Experts of a small language model: a shared expert of 256 neurons, 16068 steps.
Below are experts of layer 7 (counted from 0) of a mixture-of-experts language model. Rows are named router (the router's row for the expert), gate (a neuron's input weights, with its number), up (a neuron's input weights, with its number), down (a neuron's output weights, with its number) and show model dimensions 512-639. Each number is 128 + 32 x the weight over its row's rms, rounded and kept within 0 to 255. Numbers have three digits each.
After each expert's rows: a language model's description of what the expert responds to; "comes before" lists some tokens at least twice as common just after its tokens as in all text. This comes from a sample of Wikipedia text that the model never trained on. Tokens count by the router's weight.

# expert 8
router:129108132108174153182145133137107051114149202098116145132176236130149113144081112160126123120073110170181044152097116143164089149180128118158163165126114203141172157100114131114115129085217176076117135122169115111154118004128100177141154141148110109122117141068160110193089169155148164156106187155160146157088140156158166091120107064176177111145148135062116127167116139125122079096146
gate0:092068154168101082097140142109138102164135097109130103111160079132077129110156192106166163136141136117155151129115148134104128072133128150109125107140102098134155093192117112148161114154091131136163073164100138197064075217154163143111103110145140113170124111157115114104172093111088145117147089114140128115111117134109111164106093115145124125124126149108105120087107140175132138133060
up0:145152143092118107098194158166109141182113140102146124170141141104138102157175103079146086156097113165152099139112100123102136122118140107091118161132171181096097141063095129070106124122117132110156124160139156111189125153104178125141147187084101093138150188114193133110074196094112191090152136149159208157130084152097115134133169155103120169130140112128112069119154183139147127111144
down0:113056135113114131086138120101115096108143132099168131120162070164064165105157159143147153104178116087133128115130140145091159140143097158131144107133073109144127099178143093208162147159053130122152107123112122149069101229133117179124123094129142124124157098157110130133161066098073141119103144130122108129042129119144130140150101146091119160134152135103156105113140064171124156125091
What it handles: Numerals in tables, dates, statistics and codes, such as 4, 11, 74, and years after parentheses or pipes.
comes before: " |", "th", ";", ")", " years", " m"

# expert 39
router:153084085120133122117110096130137136145134117121170170142204152123172117123122135156170128187134152115144125133098085152128100129203120103140174119189105150150112138161120145123137098102191165099105093146136036127172122046195141176107152147158107138175105123139129127105121153111141165137112136142144092106109179144146176152159143126143131101144168167111125116124100166134163018153181
gate0:145107137166115100110121127101107143114138170160066079152138097083133134178109110191127117060148170119088102105121125168072096235124065126076129164141132112119178159151202121118093155176093199111100148059157133158141100137181126090123146129151141128099186110152103086121115142114179133144122125185133101116130075129118126112155095099148131137117134101144193161098122153129100162199132
up0:184141120144165103130073175085151133164120192123119100093098096141111114118150081197118155097126137123163143129108128184113165146128146194161213151188106117093192093197190125137186155067078211113084181156172186098169122111124105103119102136162089091163108096140129136124106174144166108166048177110102077129096118097112146079149079135095173098110137108146138113062136120127114094159098
down0:100066082065140117146100129074090126113144116150154130104106121142145097106081073076075139109117142117119143160144152115164149079175135105163116182132108197148102170130115082116174155144111162131168103093117177121089151108131135049072142147080126084120148093122148143123122128140105137078111154171149195085118146109181136115129159132104200152107139189119155118120131110143144174136189
What it handles: Pipes closing table rows and cells in election and results tables, plus number-semicolon tokens like 2;, 5; in lists.
comes before: "\n", " ", " 0", " 1", " 2", " 3"

# expert 44
router:168140145105179121157083104138161089127128124168093148140142114128180095065161117150116139157112104121171171112143092146105145115179105187153178100102065143139178184080127120126145072132133152078103082119168068148161086032135155152146090096097049140152141129137148064125111125149119138151163173127129104124108172148160171089140126139179146100170179132139118181146137142115137124115103
gate0:167199112111149129158101140149122088118122139121093121168136075098123102114123072123088081138094121168148163169101115131121140125063124130175105120208103139153113078110124163171136081107150102094112103169145137128085156119119103134134144129140108143190109105158031192068149106107123134153099197058097026175145130103124134100156126127205139058117162086166137119154096151185083146103131
up0:156132106148146143198116171171089111120178109137118097200124099101079119063095067149153081165092147132153172086110184107133111106067112140103103129145113085093114105064069138141153127117116133107133107082134116175107101066097128118109117135145087139122148142190078155087125110165147176088140194069113089149174128141078160103178194107172149063129120084187129135113118157177096112129150
down0:137149137140150141185125119141189084128102112190134139110128142118152089166082116158170087095122093166063109112123128111118128164196143074088159145179093108090179157138152172074148101107125157094128116186049151139137175130127170160169061107079087118085206150116127130141164113124172112147114102116106169171177113103081161095154147132068150113181132145123116081153155130158137116072095
What it handles: Fragments in sports and election tables and headings, such as Cricinfo, gridiron, medalist, Votes, closing parentheses and === marks.
comes before: "|", " |", " 0", "===", " 1", " –"

# expert 9
router:153074115179146101147143073161147105097150173156125177145105194131133165109137148136090139100152138097107129169084137144155136189117127106197192044161114117123123116169116107110149135144195167117111104138145087090177154060180113143121158113149126125142115110092148118144142146135147117137098141104074057133096178114179168206131134125105199105097170142079140191160127089143123062135031
gate0:096136133138144128141096131069177105097137160120142142134090165136117146129156158091110123142136175145074123112151118116124074119134115121125218128180148146185139192184115093114153115145151114100090113147124065119138130112116052095220132167154075155104092071156133152096129173211129173101152105100111071127104136145140126147107101119117139148144158117113122108136094137158140156108142
up0:090094119125099157147125167094093121145102141191139154164144107118108143085136160214123174119119150155113210172135142168103100118111123164199107152134136130141143128109116195121095102115097088128134156215159171093124173126136120147131130158105175083117083086103133160121117143106133152125152159115151079213151136161077204104128103165114132123090059142142119128138137121127103122120157
down0:155105173097141143156105133092122119160118160162082112082208100069179166134127130115141112146146178111031114120161110081093143163181083099085089121138173183104138168144137146192133152088145096113098135100124183143108065137166133121078141127178060161153151119117129140113126125156117163152131068117145154130114122101148106084131154109110139149135120143076128089089093166154105092131131
What it handles: Connectives and verbs continuing a clause, mainly and, to, with, into, through, plus verbs like became, began, ending, enters.
comes before: " the", " a", " be", " his", " to", " an"

# expert 21
router:103141155135144120180085140153154100143183173178138166139164113149101161148132098151107186117144114152113096109157148151197115192115144136152163132147093126088144167158093091149127139095182157138096173135100101140103073022177087143102144115154073153146081086137112119170073130131154136184091074104131128142084171147136176102093129130158177084117172141121121141153093175117080091150144
gate0:121168093105117159107164122091109105123062133084143089151129171152167139102127083124127056145096122100085146161092125139145123107210162078119094148086126074156180103145108145119105134108160133128085164152118151115141141103187086053139114144132180151148061166107139200140091120123185116115134138179121071152153106086126137103154064154157148116140181083148117112151156138106125133160164
up0:171161146085124188119142057119152155187115146205141130114142093111176116117145114076125170086152182156126150131128139096123126110138099151111089233114168085148111107196160111088107104132137111130131123176123124164104126127141159126168201092083161174117119141145084129176103113142143145163113131128121069093121153115100143089107199114146174114146120161087118149113076126076130115071125
down0:104125104240144057142164143143138119183172127130138124109082107116108190147153130128155103132063110135110128116135112111128075114115152137123109090179175099125090125142153130152097129144107157127102035107143140143163159129115108108125102152157148089138134121091060091129102078132162086145163174086109140174070112137122107122143129131190101102072152088101132080089183159115143138124145
What it handles: Recent years and dates in sports or census text, closing = of article titles, line breaks after short descriptions, and debut.
comes before: "\n", " =", "---|---|---|---|", " season", " on", " –"

# expert 11
router:164096160116144163165095081107105083130096170149124142085154114118133166104091132076102120145116125110124159107041113184122150162176149126172170188135139166135135164176129081085096093134173188065094113131136125115139136112167123156154139101142081194156092108067182090134141161126112096144144152154126128041050140126157158079162114089198174136122109122096118097120040111126116090159104
gate0:155166134154153162115095109124091138139128167142157149119161134095138120134164124133114118180104150125085123135150128091116120094155163109109158130130058126111150159152138152188161113103059179063145084115159050160083161132122099111181128139189118172108097082131106173124135118138171109172077114102100141201098073125117120144155158067156114129118141111172168141150128104140130074115132
up0:127113161148176129119080146138102139146110153154117109106150175131138139167131105154113102168068168085115152180128107125110127121194113079140181102142090165164091194151152134171118133113077145099080087113161066194137150116136122075155119171102114142095107115123108118124113128150146127206161150075118113108090155138096113135118175073152144138092066156146113146102122075173178108118130
down0:113131148091201087121027115154112155120141119112148096169141098128121171169104105104124211125124158057144131156131137104131123083130145132166092169182123104108183105120151172137139082169114130144144106137150144132073182102132122122190160111091072143157150125135108172093150117116145149143140162176107177169068057132063121113167092080114127129145152146089114157136122146112086077124144
What it handles: Number cells, percentages and scores in stats tables (0, 44, 1–1, .7%), plus closing pieces of names like Loggins, Manx.
comes before: " |", ";", ")", " River", " /", " 0"

# expert 42
router:214126166136127145158129154137200132117099166142138152095138057147167155104135135158173149172136114145121118095105087167164135159128123145168165147136129130112164136137085107183133129109140168139147115094137078170119097075149087165116104091159131138118113091076160090130141088124146143186113173119094082110053163127167169051182117144163146141114182144130107149115056129097086071084080
gate0:160109118127110130161066151106108121121075168159100107122126110177054150152108109145062127149109125079079106126139110136151165112137087116161116159190118219187130170160121103166167132184133125104084134157150072173128147106123183179147133152100170135188162140088081128133107112140080121137071096102095126136121165158187139144110081085143091133066097218106209131105138134117146127095138
up0:136147102113051098170163091172138143151118147119143091106089041140098145195110113171105072143123080103097085166182128128127171104171118104125134120135151162131085138125139116143179136220145098107085177121099082100172135101116100125131121084158157196098177152096146131090169133155153138175124076104166169116117132160149139142110097151123115126080129128139176159099150105123129098023126
down0:123161055076112142164103204108170074120176086107124117135078101095120107149101162116123049170166139106116107164085188158073104092153132175102162085144160138145094117130134131129188106161151112192130101166144153121175116068095196141097153181138114142169118084091146176115122122157178150142164091170163119115169144161140049210138115131158136141124086089133093130084128120140165101098122
What it handles: Line breaks ending list and infobox entries, and sports table terms like Team, MF, DF, FW, League, season, medal.
comes before: "-", "|", ":", ")", " League", "    "

# expert 13
router:126145142125174156161109086130129140094146120117099133094148117168156151137068095163093131145077139144135115121130048165125102180183132143174129153108142165097154096176146113163096203137177130137073133131113093096143134067192136172117174110119075146073090178138118105174096096075114123169075053124113084140098147151199165081140059112146106150089194157058075118138119062071080084097103
gate0:166166126143089132213116143016112125148069112117139119148142133101130121114132143138179106132172202084175093126153062097130169133180100172138151102161166093122174104051103154126155135127128152152127122080099131121124177150113088082105126121100172095098108170052109135167096130128093091112123113130127125118154150089142107160080107094120163158162151203155133133187177095091079121121173
up0:080097124062093112186161104144157166071115175095132159104149149135194086089173096126132143204120083169079091078092080155162097066108141180143201198114092118121124113165134120189063124135132142169113153088089125166100178132107083169114146148172172161141123090112141103125156105156094109098131091071167200102119130074086143135139123146112147129130142091101111146106124122151141172180175
down0:078112064110123170135153161141163081174115170111090181120103093098108089073176136108118091123107131120063142148156169154125188155078155153172144111158117157137126170113184179132153155141111131145108129142112128176096121127112086127109112121131161132104176104117129147152126153140191164162108096136109154124099149168141144107091205112084158138106108170189096111153143121158164134098223
What it handles: Line breaks and spaces opening paragraphs or table cells, sentence-initial pronouns like He, She, its, and quantifiers several, various, some.
comes before: " |", "==", "The", "-", "In", "==="

# expert 37
router:179120127123181097144099136181152086088121163149135168093139111140155149072086135158130163122148119166102093174116055126122125159120096092186126151120129117184130119128122141172145106126129204119167119118141160120152140079175135155096182104129075128159145144137137099081111216147182138154117102128143137129103198151171167092126178118125159137091139191117122118180059074109162136123156
gate0:140106133124121154109145124107115128149138097128133117106138149184105131166066095145140199118141134117184126120138125184086113154195110105124174105117108152079108143158180089104108106092094063156096094113152075162080150102191094140109173109130118074148114111187122164108131140109196167182174150166145126181085162090161125139168092227140183169128103101157168105132158099142119103161114
up0:184128157145114127127112069132154142220146070102114079123141116147082134177140171131162194107130102179125116134189126134113159119072141069146113121121111176112075176171164089140154119102092090118071102076169083127139172149145099139093170132149100148144186186211174149130123168118151132124173162160143168122133139124116137223173103209128129147125109124148153129141139117187126174199164
down0:191104121111144179147126089144127158130182134107152098136101107119091184133148097147079115060183164158159111129185135156064081145101125107037084075095111077150191163136137125108115136172079103128070131129190168139097098070112120104127063212136110117088141080151119071079093160161193146173157180131075158119131144200096105125098142058133132114093094123140151147117139092064132130147166
What it handles: List-item dashes after line breaks and colons after infobox labels, as in Coordinates:, Traded as:, Passengers list entries.
comes before: "-", "\n", "=", " Born", " •", " List"

# expert 3
router:185096157078108161163150109139164152135135133101131171119154154177203151120127074173123108176080152126121148138070123132151126146195133118141172152172095145115109177173150146117135083106119147061113128124143044110128088000192120154105146071154118128190089132125180112181081141102166170128086124169140093103098194124175153079190148163145181093160203129096125164130122094066105085143158
gate0:152142124158103137135100147051145105122129113139151114172162168176180145116098120110103126175176106121158113150090087129202057125103138132160110132152044137135137148120110090152161126107157176125110087222130111144080141090156100132192154153123186183169092121119142076202120107126096130119115130131107130045114155158177161140098077101240136151133126111088099121153138134139131165187162
up0:143158146141117139174148116093175109160128128157170083157158134130152106143089020079088150137128095116153122160079078149167156181122132123128100148172078102087107188157083131193182101137184109142103144201147119090125093154123111169119163163171162148111124127124141123201114122132106116096142134202110135081057138148117125118066101089207106143077104137093164124096188100106104195155108
down0:168184155175136131230117111140119083097130084168123141093127131128107094130147129112122141181142088140143113126129144142119152151085153116153071132148037145104115122086097125094140110095188100141111137129161176102135156093114151160101106183066134149122120130140120145110108140173124119102095094079120160114096101101068105176139079144123106191148082089163113206141176102144049140215130
What it handles: Pipe separators, line breaks and blank cells in numeric Wikipedia tables such as sports stats and vote counts, plus dashes and Note.
comes before: "\n", " |", " ", "|", " 0", " 1"

# expert 5
router:160107134121142159167131116163147168151151108163136213093168096160150128129117157136141092141079127193151161146105127152125115125220112158149168150109089140147138151086131112131084152130128140091123112112131070094159079115207119155118083110187166155147151106094119144092107115111175113117168167091160102116124155113187194098159158093156148103106197132086084149072098114082078141178055
gate0:105112185168154166139084125114133120124155121083081106104155127124109213108070070145113169099081046083142115091096138167110125169133154137160115154142150122150161180170145066115128140126145125081132155176146145080110089105132178115081109143072127167143088112157155094146113099080117120146059127150162120152145166094142111103113136127152095086143175147097115099108118086081065079183062
up0:124103150131130107121085104132086115113174098172119102115120128176107129095075095159116204121114123078128063076117099177101165113154126143144093129137169155146140149142171103120071182138183086064084164162170209195162140122167166158098107127109158135136030133120130106152129096065131127164106150165140136184144149119164128093173075177158133154146162148118108063080108069094120118146043
down0:152114071155118105141095135109141086110122164136088155100154159162128088140141129108160116126161152152123111089154125117120156113129118097145114109125166130121150117196109128067094167126224164114079068153158122193109157085080141142107141172117181168148158161128131084146107118131165171200098153170103184176124145148121109150155111099119105151157150065176107184118101147154111132101099
What it handles: Line breaks ending table rows or list items before headings, plus capitalized list labels like Born, Website, Family, Death.
comes before: "|", "-", "==", "===", "\"", "The"